From a checkpoint of a small mixture-of-experts model trained on Wikipedia.
Experts: 816 cubed ReLU neurons an expert, 1 pick a token, a softmax router.
Below are experts of layer 2 (counted from 0) of a mixture-of-experts language model. Rows are named up (a neuron's input weights, with its number), down (a neuron's output weights, with its number) and show model dimensions 0-63. Each number is 128 + 24 x the weight over its row's rms, rounded and kept within 0 to 255. Numbers have three digits each.
Before each expert's rows: a language model's description of what the expert responds to. This comes from a sample of Wikipedia text that the model never trained on.

# expert 13
Description: Countries, regions and place-name pieces, such as Urug-u-ay, Switz-er-land, United States, England, Australia, Brazil.
up0:122178138148143126151109125129126118099112120118132126112101120111134130122162107127134110081107180132135106126137112118162108153112112123156108127107150136098137135124147146128142135146133139
down0:133106122116157120101127146117095131164142134143146101133162122164114081125122168177093118087092118118141149061094082078104134090099149120105112093096154113095141161152112113129103150093132136
up1:159140118140140102111070101106129082122145159134148102137121175139151176106090131125136118137167085156111126133167127159148138109099135139103126091127135124123161120183193114139175138105138139
down1:166162134151146132151114125118121150136140118169092139113106149096108114155115111130082120126104162144155102109080085103168129141117119094116139162141126153140124142110141121105173134134146134
up2:153067139151122125168109133088140073128132161163103155129127165130109078105171128105164133121116141136121137150099122093165118159123137102129109122196072126165126125131160114163100170155128153
down2:112124092154114148133096095139158127117133122138124108179119145140153146091093112093197137113121159132136116132119181172141134136117092120126137094119154104141118157110121142109130184137107122
up3:104148124107112080108123121180113144124125133125103149169159141089163094132112145139146149111113167112082122115166089109138110151070117161116086124116129166103099152116129108111120143131109125
down3:088144155161086138125117073140113093141169122168106102147109160118121094162124139133127142151164152140095110117173137156151129091159105131096113144201113150125148121154152077163126129137096141
up4:130076129117138136119148101102110094162158111113160137144105207105111136115166106145139124126116141139095066108144129116145121109152137128161095072114099130131122132109132146124125134113152100
down4:122117114124111150131118103155148122104134121122140118111132088159116162092157135098108150151157146107144152135096126158132141155099113112115117122129056158140084132098152101143091150129098148
up5:168128134134123119132111100128122123132089081126131146131156112158179099084086128140140096141183153126080128139124085116095122108109136109140137132143145118122101135177156160148140129147143177
down5:161108144097108115113119103109159128122093150130159178120123165096137078125156104147092169179143136120132142142134192146116152173135113122110095138156173129157129117136124151084120146137152134
up6:146114125058160122140128059085118125152128114129077167124158122148161103116110113163100112150146180153146109088100107155115114107131104129122123104083170137083162130166122174107140158172177123
down6:149110125171151120129097130143109145178164149135147089107137133092100149137145099157135103130108155118136131099128136134124185088099138136131136159064132102112130158108150132101148097108151153
up7:108153071127154118122146123140127110110106137126150171115130099158135135114156128158165113140154131102089142082147161122114098111130131115125110129141126099140126156153114145136127144181133079
down7:131148108121123113073171123152111096149145118096126148147118125166116086131145114156088135142137136139137156112094142097118122092126094155130128154106111092078116081136154119151161138131111139
up8:137119104098090068130164090115172121119132123102125159115113121135109121142124149125123125121143113131126161140168100130157133093106114118079152133103123101131103120129148111104124123123147171
down8:122139127088153126113154084118154147118121150147138121130126122123183141105085109132122164110151094129083143182161122103130127127111094104136129128107119152144118153140109113163057141166125114
up9:133159152151150123151159151186119127147170127114133139127123111105158123135095150151112138156138081118156125104142159183105130117146189100165090122141127113162135113110160151080122173153132141
down9:140073110171154099114161131113128123087125096107095129128131131126129128117134123084139151140089151130114143127161124107143165143120116108084148075120141126113149123148113109164131112181105126
up10:143133130159120083128112133099111124102130158121120120108068153103099155130109147098165177106128111131116130115142148084122145146125131115156107140098108141157143092128157130138200135140120149
down10:147129133100121074146162100153098130149150132160190111133171119122141143112140136166146083171144127156124115108151183162087117173101144145149148112133109135085137108077092130095126146143121119
up11:097102166155129136161144131147114121101115101146135133131113168095103181118165167101119114138132158128097152130139165128124105134100133139092136107097127134093137119183130144131138133131147134
down11:124143149114098128089145155116153119149150148156121104153160140121115128138147088095122116171111070100158146127142156099148155102139144109139128063158116160100119146125118119117141127134125113
up12:121107136108139140133122142144165133137089145133145136147081166123141093123127103103135155114134146116123144138146126127134146099119095161147099142112157130092087176179151114148137146159138169
down12:114112119108135136091103124099137119125144123165163099138133126097089084104152119109134093141130143122136136127097098094133142099156159105124147130116145071128085137125147105104129136148138150
up13:187107140101134117112160112168120109191091147153153185116156180151139147123086128106127176123149153119151112114114072127150195108137168135133115127095086137128124117130130114141109133082103162
down13:120156108177143094138105118105169106154114080127175126157083152110116141096094070127153119100149144093117133130141174170143113129106129136130120134157116173145128135062148144108083133122160100
up14:144081106127131076147133127146167147124116130163112122144120130119129145148122121130139123109119123124153129104133141106162162159141094137053112101127092129130106111123145128148080123122140120
down14:151124155151130150168136111148135109165090146054102121106160135154146100130175137133149109111166147151114107094113173104116133139137109124081147119135124141100189116162129116128147092118116123
up15:127111091099180132175128096101153123134098152129132138129119097102103168118115089101128140087179132134126137138089145158103149131137123115094100113101118139134138154097126096147153136099119171
down15:098159135113103098142107128092149116148111135110127127121123123093116110100132129136150120139078123122108105154119114090153157125129150100156098166120146095118138119168134120154118113112104116

# expert 11
Description: Line breaks, list dashes and pipe separators in tables, track listings and infobox lists, plus words like album, Location:, Notes.
up0:155103148115100142157155100129131095106111134157133161111126112171124125143139121100172067148133141135110145114112139120114138121105118154117145106133118106120148128105080083100104152135151131
down0:127090146129137118143081120142149109132128164150106117149101134087091123170090139157142123142119147144135149152152138136093174092163167120152108174121117126169140135086114086111090136137171105
up1:114142116138157135141137116126110102095135131162132127121118153130157122118143132079115115116102142145137137117114128117123131100058149164110101161118140121130114139111119129126163122112163091
down1:098115120128108118127159095161137162125104110157100136126130127119123131134137150158098123082134163126116128148131132144089126154179155131140081113122134140140159149152173115115164166113161150
up2:133109131155130111115127142093157169124144112131082136121130098180128125161145130177153154125131108120182098086121161133124118126149109112099107146134122105125106101149093105138142137118110141
down2:125140127120128097128132126120133129105126155175132113137128137070127099101180132134130154125145139131093164111102157126122152185096178116130096133132170141137129139121124169109108133125114139
up3:218086135092111141121156140158140105103128152106151140123134136108136128116120118084158161128149115154102146145185115104134158110135121129126090170130153099120141152148142098104157157103167118
down3:119123130109089155140133085061093119128181118117138106092099141065109124131162122108099104148134134127106087175122121136141120127094102143076121131165163122146118127128121123167091129116113124
up4:148110142130104132124138147130075093086124114104148150126151093154111148109158081132146137132140131127144095118168144101121139134145096124121110083125119084121061094081124055142167184175129101
down4:137134128104160108137120098166156166122105152107162100120132152101124166109121144156112154147116133137155148102124123115106164126094088150118176148120160085101166131145142131108136126141103157
up5:129124164131140109134116132126099104148086140124145160164102108134114118147093140113121119099118145141165140140117141163154162139119099157168150104125118139108110173138088137134098129109162146
down5:159091115097148131105160133136153114088157113127147111120097116175132159130131158161138128134136153109128114075074158118188139151095141077165129111114131115146143099112146141112100125147133126
up6:119097118139128135123112160115121096111098091131124102098119112176095130095097143142152099136127141149132133174115130094124115166133112113135115135122119134120159111144150162118112162144078140
down6:114115091147134130090093156133132115153098094110145173093111108117104192127118146137114118114095132151108116105088113076123119107134128157151127115076138112132144112134110134142148155126092149
up7:147131130125155141127160105166133143131099145111151161123142108171122089101121111151145065176161132152126124110101165145104129116149088105114135159129093128083103094094167155138091115170121107
down7:129109154152118147119135128112097124174130121093149128186119131136134108133158171082171114113148147094166154139095077104127126136167146122130157101131108132077189111137134140116117147096106146
up8:159113141104188121136146129136105123109131151119103138155145133118108140112127116166084137164132116113129132129088132183107168096134127140141133092146149092098121126167107149135125145110093150
down8:127134134145153140109129134166085143138163149157129118097109107147115113084121121106120141163123134107125118148133172102128108124169158123118136158109110157130128146154111156138133154164102086
up9:096103146143114136112111135109118134141120110135134139153128122152160120119141130134095155123097130146117120142155106115135133104086144159157122164117122111109156149135176181118140155161110061
down9:137147114102137157136192150089114146160121128136120148144123140139149108137121101168146119146122096135126141157122120156131132113136105150148136140102136143126137087117145166150115106155123138
up10:131100127143156144152117131137154126120143133142152126146092158150146123133084129125090127130149129147111117117123162108129156120146119121177120112120098136082084120145102157090146145130146119
down10:181110092160140132145130170106125104127096102139113085133151123113148116118138116125143097135092156129081128118124171117113111150124157116171139103146110128130135153103126118102133118175124094
up11:104150127152161099117076103118144125124093130150158081173125120102110161125136123118121122102140125169106131133109138135146129133166111171152144115134107125156126111115151131160156162148092125
down11:120140111121105083090098144097142131118099125080103135082105137144133158116156087129184174104103147135157152138131160137105148140158175133150087134133156142129120145135108091143130122140131089
up12:140150127094124132109115096154167099125139186111166151158138160120156127137108108153116153153181129135127136135149111150163184137146103108098088137132113098112097150175165089108110142137146111
down12:084109107136125100143151168109158158156134167146119127189157144110107133127130147163153126120125153112100101151117082109118154125137139166114168083109128169158137118137112161088116124102151134
up13:138143140118134158108091086152165146109172112160133160146130108119119092143146127135179121138151122150094116127175072200160106104108145132111094178148118088110118092112154098153121100133097162
down13:135147112140159101107095128150109103118109112139150191108111150159143180139107084129110143105140125121124131121167095164141146140109127108111083146080126091175094183121149122114127135090120110
up14:124098134151103114103131140164146117121118167128128150104140063123117140108076156112135133141131139133142108139176141109099151135120086134145159093121132142081076088096170123113130127133103122
down14:096081128116144109116138144170114107114117134105111090137172131118134133154134143128127120138133150099148116117091158149118154111115126137180160108135105147142138133135120106129102152159135116
up15:133130142126108123160124151148125162121107106121146117150102145141103098157143137133129126153150122102111151136109128159102134135156152156126093133098145108138129102114113100118160136130163137
down15:172131129124111128135145146151125138132137138140159096130103150123151134138102132148167146144133105148143142105146114121096168118153153133106165062098096122118158139135126134099113092110141109

# expert 7
Description: Function words starting a noun phrase, mostly the, that, his, this, who, right after prepositions or commas.
up0:158133115130114145104122094097150150114110102132095096130144145096164150140140152103161095160132127147089164156151109136151156154095151143134146118134164129134131111111104130125147118115115128
down0:111133147128102075101169152116153144172104101087113094132142147123129139142143112098132154153133109108139148124125116123167151111129188133092131070133072166118086123160130137109109151117155113
up1:105088140122115140121129109109129181122120124105123117135129166127097123168138132112091126132116117114145128078126119190107108180104112101129149109104179133154125109086109132115125138160104106
down1:194116125134181106127109188090101143117172109162146141104142066090130161146193098113146136128136134126152164119169118111138126167137180114114129139103110079151077151150117114174148152127130104
up2:092123124106102093106135100157151122113147141165131120167154091104142114147141137139131093143147122076139115116151130134132148134140146094115079141157067115082132172132122113129115102164175133
down2:150103152133164137149149106152164161119087131148091165091157107108087134115093120137112128102127131090118165166200125140113139089132159100127095079118118127177100104149122145180099154151145149
up3:120116124126143108096086090135101165164145142137079102120143185110127131151107159133100120134133123104108183151143114150122119157141105107142145156135097120088094115108122156174093184155116169
down3:148147122112115126090156112065089171147156143136122115051156108148097081142133098101126157155118130173137168116117141128120138134115124140120146104083156148135128139103128142162118117140114077
up4:130144098127135150167155095090147116136093117123102128142129092162125167123148114159117134132121147125106154161148138152143138147110128111131126106151116137147138148153111143141140084144085094
down4:114134139111106088116153136132147116152109084118121150140096124118144144143090086133140093123140128142161109125124169142108138108093072130122113099147119141163140135156119121134160156125155173
up5:106139102142118118098139123119152160106111097136101153114165133132177099143143117106090132151112101139134086143114130130126160116075113146102102097105141153103168120124118116104169162118147139
down5:142146117139128122054129133159146140130123146139120172109125102144120113077103098123143155122105153160113110086119134164132159130137118153160152097158145148093135164107150131119097094098150123
up6:127112089111096142156133135147126137131091134130117126109136181150116117114129125102131136079190183153138093164136084076152127137090124139121122150140147115117152162136175126107138138163090141
down6:122153162082112097123115138090120128133129119138154091131152135155077160149114107177138135158143155141141133119132153166089135137125106150157072121151131121124160138110099114146159173128100110
up7:106104111085169136135102109102085168119132145136106117148109097127152104094131106116145154099135148137124108099111108156113131084099158116124147136093129188139121181124138122127186090134127116
down7:091130135105126140130100161139148105146157104127109125113145105151101154106160176124092135117155125137154140120103136132180145108117134181123107093144139164126104139190126136138143124109150102
up8:165089124106137111150138097130091134102103153124102111127107152158108110127132127152170176143163170154154146140153129108103080134174087151133123143135123189086149099108159115135142130096113122
down8:174142138112196151088119185080121134154151145143121119103132152132082125169118082143150092136108132099135098138123161117142128136089119147114135113158152081109142163097095116109105107114103074
up9:112133154135144132109097107170111130109146101127110141170162135131149157098119087160136126115132176143106123159107126175117166099159084152107085139139076113089132140114136114148141162105128141
down9:103201127165128158128132152138118111122090114126110147108110125158145131126104147133104159116126165146101141121112157085109130168088149157180122141130102141145159126132141134115134104196149121
up10:106145131146113085150096117131173088132105102166127145169071121131131146173131102142168087082145157115112137155133133130162127179149142149107125101110103191122131137116118127146113136131135170
down10:140217170114142148133104153089148087119095139123113104126152119109111128130170101096113150104125142167089147143162111114100185072123134130141172100126123121127138166143136133102066112116071141
up11:121144142123102119107115098119129085119147166163143146125122144170153111131146100127132120097153137129139108122089164196148168116125136134116147130100131136091133106180154102087108134157122135
down11:169134128126130059129119125124141137162165131101127080108188157128126145150091134135144092109121107146142131161138131078169137121150130114177116163142160139136111147135107116120091104142143106
up12:158137129132110127143123096143172147108149106141087072168157128139135105141116124131151143145141109132111167101139145116167169102102113142105136092163137133139136087151116137142111138119142130
down12:125132139100155153149082123137160151143146092116120163139102143172112108121113144133149130110143125137154117184119152125115138153114164132112166129113146136130107106143108109076097166129137141
up13:155147090096103122154116113188114132167116175138128129175121098151166111120111108097198135093137102174119138099139161143125134121141158128126157124122131117102120155093072128169144105166128117
down13:117159137145133131124163095107139087120072136176130158103143130115134126137112158086075129127143108123137120100145126131100145116123129121092100125116107107134154141151148162116067180123148166
up14:159078137102135125102139149129120119197077116121123112155158126123133131111103098115120154087120192147134131146121151155158134073128107138119145121125152170146106088148169109118120134128156124
down14:181108142098186114149106109133113147098125130156174132108110145139123119131134102128093133164117144112114121119136126135078140102156164117101113086074130119139132141151178132187132161152131070
up15:156151165109105110141133112150109110106143145134144122110096133136114089167166131126135105070190143122089103143103160132138115144088133176087140087099125114129096093117118119105094114132093149
down15:138111159091123152110153125112127134136128103116126094145132095148101151153088108099159119166120098126107126144096126156115076101124130106126134081116134111102089143182137120102118126120138152

# expert 1
Description: Word pieces inside proper names and table cells, often foreign names, cities and abbreviations, such as Santi-ag-o, Tiot-é, LG-B-TQ, GD.
up0:134114113163140131140096125113138121127104113149099156110104123150126108144127096190140132117112139137089104148127142186117115116103137127114119119151120097094121125133141111112130119150159109
down0:142087133147156133119137094114132122139101139095148118102149163103118113163131118107109109093101144123115170050098132133110116117121126125165109158155117093135107153138135130131122147108159122
up1:122149101145133125113141132087136104125092128140125118137129091183115141088116053125107148129126104099109167109150126111110160120120104119134163131172151148129120155129152115129122125114088121
down1:111100064107142144094115118153133129113105115150091086101132123110127144109089107151149083149105172093136125151099148121160151103139141116115119165093096163136123144100166135134156147101169147
up2:118090111159109133127134121141120122096124153111165145153112107162146073122135151102142149146119137098125136144119149139184165149148128136122143113100113112157143110137159131134150142135116093
down2:068091102149155158096126155119086124112105139130126142096134127144113129141168161132100130084122141142132176115154134095132174165148108164114133170131134135096118178134099114094116148158103134
up3:136145147159125139102132127132144130147122081163120087166126101153099134148126132112135092128135112127110107120165140152070134158123094170132119119183152112163123162098137116094087130126087149
down3:138131166126126120180143149063151124144089124062141133163166151104138088117125121148161101092174155121128155145096104115084096146111116137093170144116166126138141167167111094128131141083144109
up4:174096132117104142118105164100166146159146145135145151113086134106124097133148079140065106129120147125136109138102133077123108189170119177099125080149081085160135119129184122142131122110107134
down4:153154122130121110120139128065142162135146151071083126110129162136099121092107108148138109155128131120135155118120147145106155118153152181100115114132109148086130176118169155121095124105135141
up5:118127131082145128165113141156180094141130154123193173130119141115163143112134129102170105116111115114151130121109116174108111122150139152108138120155159141117150144159110100144128116141183141
down5:140136133161106146177107138149114131165148104095136126107126154117133137106131105121125102159119111122166128129129124110138111162089102156142126121133136162106134154162114107155125146126115130
up6:150143102145132121146120150101137155138128150171091120104126127137173137071095082110114102129155112139172117098144138108122180147114123122165148072117157098139105141146123135141166105123134141
down6:167111097120170132106149101132133098122113114126097131059125124151129145124116090114118108139118131117127154122094113148128111104130102113136124115098102119186141148138180134159161165119149121
up7:096124142156116135129155088125113151147103127150137120135126115146131139166120119108160110113147125109108099109164121126133129142141117140130120141138158087114158146146157110138129144105121114
down7:112157120109125193107124148139185112143115136141146145148106124106116169084169142134131131120141100151153096062118133129139126142153109091087147125070114130094069094150108138165132123124134084
up8:145170117106147124097133156087125130156114168111158134128083113133161106117120157083173134072151135156133137122136127109164166123148094169138109111161127102119127124153143101079083071135148143
down8:118115155110134110120106093118073104136158130150137147137102133137136139113095151107089150151120161154137101080122123081179129138141135144111142120137152116128111141139108093126119135108114159
up9:089078136145127101114131142116148103099113077131100111155082109146120132091130168107131134146108136076108118133109109113136127123115152126137105083132142104126129138121129136122183133105138148
down9:130136157160125101130093136102121157115126154095120152151098095140115140105142126150120147135102135123161123136108103122131149126135155117151128095124114142146101136079153110107132115174104118
up10:190082131168087124129143152128144149171101123119160182144141117108130120137098139123119137170143137139125129162163116134122122111109134104103142118127171135156122127120122109119089117129102074
down10:131100136128147157151134095135152125118144121114157083123153132112173165144151135157138141110087144124163117109068174157140112127124112135075117115161120138103160088139161164107122092121082102
up11:156161098175114128119138136143093096136111156186121111088106129107125119165122142127140085142115142166162114118139131146102124119111170148138109106132122177125125132105101100120126145113124094
down11:119171162160139144130118146139104147116128101118100120118105138151150105128150130141141142128102105107127155145084111123113075105125130163118185132141167136104116160123125084144128159096102118
up12:115111135118140144152154151155139122144128126121112159105103115116095136117134120115121072123092143140115141125139169160122123137145135119169153105144183136120159144107136107129110114143146150
down12:085142168137168111150133150145137142109136147138136109154109137135158150167133106148146122132158142107134117100141104132104128119108127096152141138144153127087147097134126112143161145108150128
up13:115142144118133165162153185144141125103132131109156092121139169110101133157111114099122148151142121102159149154146120136122127113134168136134089132175114139135137155086116118140130131141126124
down13:113139132103156118122130124166123081140141132074143116112095093114127155160118113102102119123113173120124136144175156141113159117112143097127167121140148159095107165113139141109111098136145111
up14:089140096098141119106094156116153132131142152148150121117121154153116091117135122122102160147145143140167118105124124118151163112125136164148133143117117119149099143131093132139113106163141120
down14:142160152141100108146132137090127149144105120099153161103144163138077132170090128090130114124145144125123130148139113112144158111104145126141156087096163125142158145111156101146093161127117091
up15:138148131102121145130109106160118128132125086144076146112157099110138154094124157098140151085110130091140113128182139093106116137084147116142077094112089138124153144132124130121146123125113120
down15:108151136165120109135119129115081099132123151117161161126115150104129131105180155142144108137136103152149115148122113142100110135106139146127151128129154156115086144146118101141138133172115115

# expert 3
Description: Pieces of personal first names and surnames and of place names, often after a first-name token, such as El-aine, Ram-os, Frankf-urt.
up0:138089132082131123138094106154119161143130119134098101101139160122126141139101089100123120141137142122125094084123154147112167114116170178082157129127149157092099143097117128129171080165137163
down0:166141118143135131109135170118138129113121143132149142140119100090111118118133120141098122113145132125150132107120136136136116164136134104130143188114137129113129155149165189128100123139119112
up1:139124135112131113145109139100171071144146098094130123189155108168134151148117116126150118087169117152126145141144156170122138078104145105147148145130147173083127121124135119136100147142115118
down1:126129125131095130100131095104084157103153119146118118124097168128122112212123101095123113176116130105151133116135116097172152162105112115129103140156166132120105142124122169146111154094123064
up2:106122106110103125119127159101128083147082164137119132113166121142135094138109084131188140136094141089186144104108129131119126116136098099099140131100145101164153154165124107075156150126134073
down2:124090147130095145114106140149114146106120150120121130158115143140129113137146126160169130117121131093095127097135149138138153184136110053123119096125132154142120129123091135128142130131137106
up3:110153102130123144138166088131112138131131131162089124166102162100136089108130127117183128119113138111149145142117139145148173143090109139143114106100191152134161146122165172141163112148112130
down3:119163128168118096139149127121190121140103079093131178155156140088113133103120091148115116139095104145147119091113141132147140131141137117136140141091139122104122114097127194110103079147118132
up4:141156129093150118103138121093080141145097134126159174123156123103160156089103152161116138105110087135183143107078163154145116144151102131151089109124126129130117117127109082134152119157143087
down4:110127130136129136108162146163163123086125142115169155096081165133105109112091171139129112116119166169131141128127126123128133116158194089137146119140119170096105116156171136131133134168122127
up5:104138147092141103113155149133124106172106146150170147120161117193143094176104082078104118156129159138124136133133171129140123124147127130166071120118146126135120167162136136116129124109103105
down5:118124152129137120116124140115167108129138111120149085136143070120115110110113125119149118143152097110150127103081129158107115151116141116135152089121160125091112129117171137080105123128101134
up6:095186116111122138152084124130173130183118116162104146152120120106124111120104121134134134100119156129125131146092139161157151135100141106154100134092141144132113116122080106128099095124178114
down6:111118188108131145127112104115128112117104129116148094120102124129139137124122096144122118127111104165123148133131080125140138126142142078091073100108121092130117132119118137160124157120123139
up7:178128137128154083146125120110077144150113135144098160095124141117103114113116145150142122151115164130131095111110127168115114107146157137123134128122193087105105144102154119155138139101124124
down7:100133153144130135122171107111092148133132154102119117114133140111114121167118108121095126084121140160106154108113122126121143097149141120159095140131118115137146158152151119113142097139152129
up8:117144133123105125171120125112140156148141073111134092134106156129143093108082102080070133142161180127132088105137111118152130139109104139127137149082195131107151114127091121126166105118155124
down8:096114132123102156123145126069118145122161116106102133113149143115109113160116102161141182132146112139110163123105106137131109113092089135120104141132130128160152140125108104187133160117144098
up9:100095118144115137123125152111097155166143139122140126112114121088129160171120102143139069090112148134127115102088117109167160131118112111105135132124103098166160091169129139150157132116121174
down9:157124105110139123102104135138126141152123158139161129136189109119113087134037093100119142131109117128124132118113155088126138106149129112109172146112109111140183141104158127117165178138123133
up10:157123120095090099115138095136157114112108127116092094112131114126175117127077090161174124116150111092146162100123093102123138141114121093091115156125100139112135121161099074101043144101114119
down10:126119143164112143147173094102157114114121132140113133122152150120124104119141152148139119137104126143125137130111115162121123100171140126133152153152143117123172133088147117143130092149113163
up11:104130116144126118098137119154116114114130164107105107105121144133112094157163128103124105108134100129099104141097158156139127172150145154115129139109131124145133118133132146083091119150142139
down11:089115130169131148093137120131130140129095101147105126157151143156134075113144114114132170163125170140165153108078109088146153144129144149098134095123115131162136085174142110120143133158118129
up12:173165149145078094140121113126121125150061134132126139122088095109120084109141106139112101101126122085120114089111135117142124112092155164112135152098101132096112156155129093147083142149160155
down12:120133127109150081076097149116140135159150141175149122143122150136166108146142144098095118157141135106080166105159149169109117169102138172126127149111135138121143111154164128121142103154172123
up13:142194109064153132118092135120123152134081106113136145121131091166152135103119111114121101103119141105146097126103127101140174130129051126112105167119114118202089133109150120139159121099094155
down13:090154108127137124133139142192110109140129139182145106148118129142136110119170127171091119151134149143170123114175174110158142174143089113141112127106087100158113132147127116150165175132139160
up14:114165130161097135109091136125113159154095150143098128119171168081088148138145070137102102125123169120171157146104086139098142155170112129133138122135134145083111137128128124138112149136116113
down14:161124180121146118143134160099137151148120140147108119133103152140094118094131155161101130138092150076128137201103119127140115147176099127089110124129149149097115114146096168145130114144133180
up15:182155136101133064097107106128111139139126122139140161112109097158139113092117109141134106142179088110129114135144127107174091169153133114129111149142149144095146136096175084105117136139148141
down15:120165140159125095104100089127097169120148175148147152100187152121108110127134108074125113135112087080093159152116113129111145142152089106129153117102127102153110115089129138110175150130098156

# expert 10
Description: Row labels and cells in election results, medal and climate tables, such as Seats won, Invalid votes, bronze, Average relative humidity.
up0:159089132146080098182156098104130109091157144103129115138139143166119111156099110109121092117149153137159143135087135102090136130153127115133120118144148121103138092093113102146086202149131137
down0:131117150077090146125133098137116196096150130119121165139147133169154145135115072115080100147132123105141110072129111131119168080101170107120140107121132114152122159131139143088082144135153146
up1:178153134157133078147136103155133078078133157197136179126130088161117085184158150179149068118122122057087123120136146158115119156139111146117108130148075122088168121127169138150149142187134094
down1:117139131112130126147180184127146152122129142154135088041136164111115143130140119156065125122154134113109136174095131087114115134113158123148146121123122126165164123120156086112123132121113098
up2:107103127116122144118142123097138121111139130141113168151162103112143153123133139107113119160101129103158121158126182115095135135155072130166152123141185136121086098168138165167158157175138080
down2:120159144153103110159135078094133127104122120149125120103131154132137120134119100109132158110116166137132160154118165120094161169084187139142151121122131134132142147132136109139158139119155166
up3:171133165136127130190144134110168168159098123134129134122122113096123129119148093106117157149166120139131117126154119171103158135141168139092119079172131106130094120165190107113105082124090119
down3:145142108081130095124124144134216110167113086081133159128111153152164121136128084138094128081122129087127071139131151116131131123094143102125133094140142181104163145142165098125133126118126110
up4:109117111119131101168112091138146149197087161112115148150147166103125163068068126119111135112144154137133158091157136096137140154159150128127131126144155111149154139125139109123168122120166095
down4:136128136146144137147078116150164126188098075151116150150139149162119161120123171134101120103113140073133173131120128128124100136202121151085143157181129146105135136121130140142181084114143103
up5:147097126096120132126140138138108141139081110134115137114117133099107126102150160108148133113148107126159108138098090156128142127086083091159105130131139151115146147105092127147170113116115131
down5:142115157126135103110159131159132141146098121113140094100138140077128119125133060113156122145167100132162140130125094112142139111124142133150149182126104181146102128138138154115145152159126108
up6:158112148108072104116115169156168110145088096124136160163139156130124135095103143140146140143131135137156139117130116164120131114125110158106081113145113103124126144150120154116107114138092108
down6:122130171150146150091082086130165149149085149091150158110141131088090150109162110164162127127119119140139069156116106148143103118135079145129163145136118137083106147099130158134175136082111158
up7:143097115111129123116161145194127172141147094118132126135121136104124169060137105163158128133111087105155135138095186146161141134141130175134155129112145136154117173134115171132108091107127137
down7:136114141137151149122102140127132119116096120158133151149144108141123143125147137125119102102148141138135088136140135105149168112138142107129079104206111139150113098141132103100165101115105155
up8:153101125136131133109117147133148152119120101100131117126164125155147132104118128142166107089147134124123131093127128110138111099123127150099160112131129136134154151162112117171117092145191076
down8:086106107145160138150157124106150145131102070116128097128152116149112161112113099121091108143128129136120141130145114094084131133086141116111154143130084140110137121158096124125082159117116093
up9:140117130133146152118146150166107118113159073123115133136148126138134126133121088112116144145157108125140132129110100098134160124127172161116135160112127096157121131069111057128155146145156163
down9:105115146155142147156097140107152139132200131117131087131110110106144128109091103137135103145115145168144114136155144127161110088126138118124156116134124079150161069095104116102115131092108129
up10:156122108137142077152168141140117131163140125155148092107091102130118111113109137078103170122147110128116094063105111147128109115142159161107140156142118130117084129157105119140165126168118136
down10:121100118101146117119135114167151134131113097150140114152118117116123098134126119140114108087129161129111115102135138154097134149094111136100132134122083128095166117150181146129080103166136140
up11:120103125094120108137138132125137140133154138119133151159074127157139174083115083138141083108146132130113110155148151102138132087148119090135175123120110154106140135104124173115115162122108138
down11:119091145135112103085166135178130141154128094117167176107129127106088176131101144105130166118080151092128143103130144086161144129111143126133189129157158084102122103113133097097175154124125149
up12:120086115143093136123149140167133140118068118119144135166105141112100108154142109116124161191132129167146154121117159135155168197139152109100174167136136149110078131141102099160115087098157088
down12:134109101123088103116101137106087137160148129184143081148123105114169174140159154092157168152109159108104143134163125098158138171140135121102175061130153116103134117117111138139122115118107127
up13:106149124106117140050132135176140171133122134118117130112149113098118087134164158139143127125126159131101118120107120164116149135123130103165123125128119086137136147147150119145127124104169129
down13:168143128135130140153155095115119118181138146135109131136075125145167134122099101170121141132140165148128099107106126152182134118149163106114163127130115087118111110098124104111170127121135147
up14:134161149133097130151113135157149116150097118141084102109094139159116098131100139125125124168128120141113147133158096120148139140102103099153131104140137114126127164117097104116085130163097103
down14:130094151130097174125127104091150143123114147118120101123122130164128108094125104133143148093125151154114120109142100140097164139153135100121119146108125165102158169145141153120133118137126108
up15:119167135157105135154141091117101140123157077159135122189144143131179171113075166077119123152118127060117142125156121102131138109126131135148174132130114125148092108160131148155155142147095114
down15:160122112097108135119124138114141148141094113084107116125136135044099171094118098147133110099077148145141108153086121156130136104133138132134178163144110147121154160118159131153104113084095111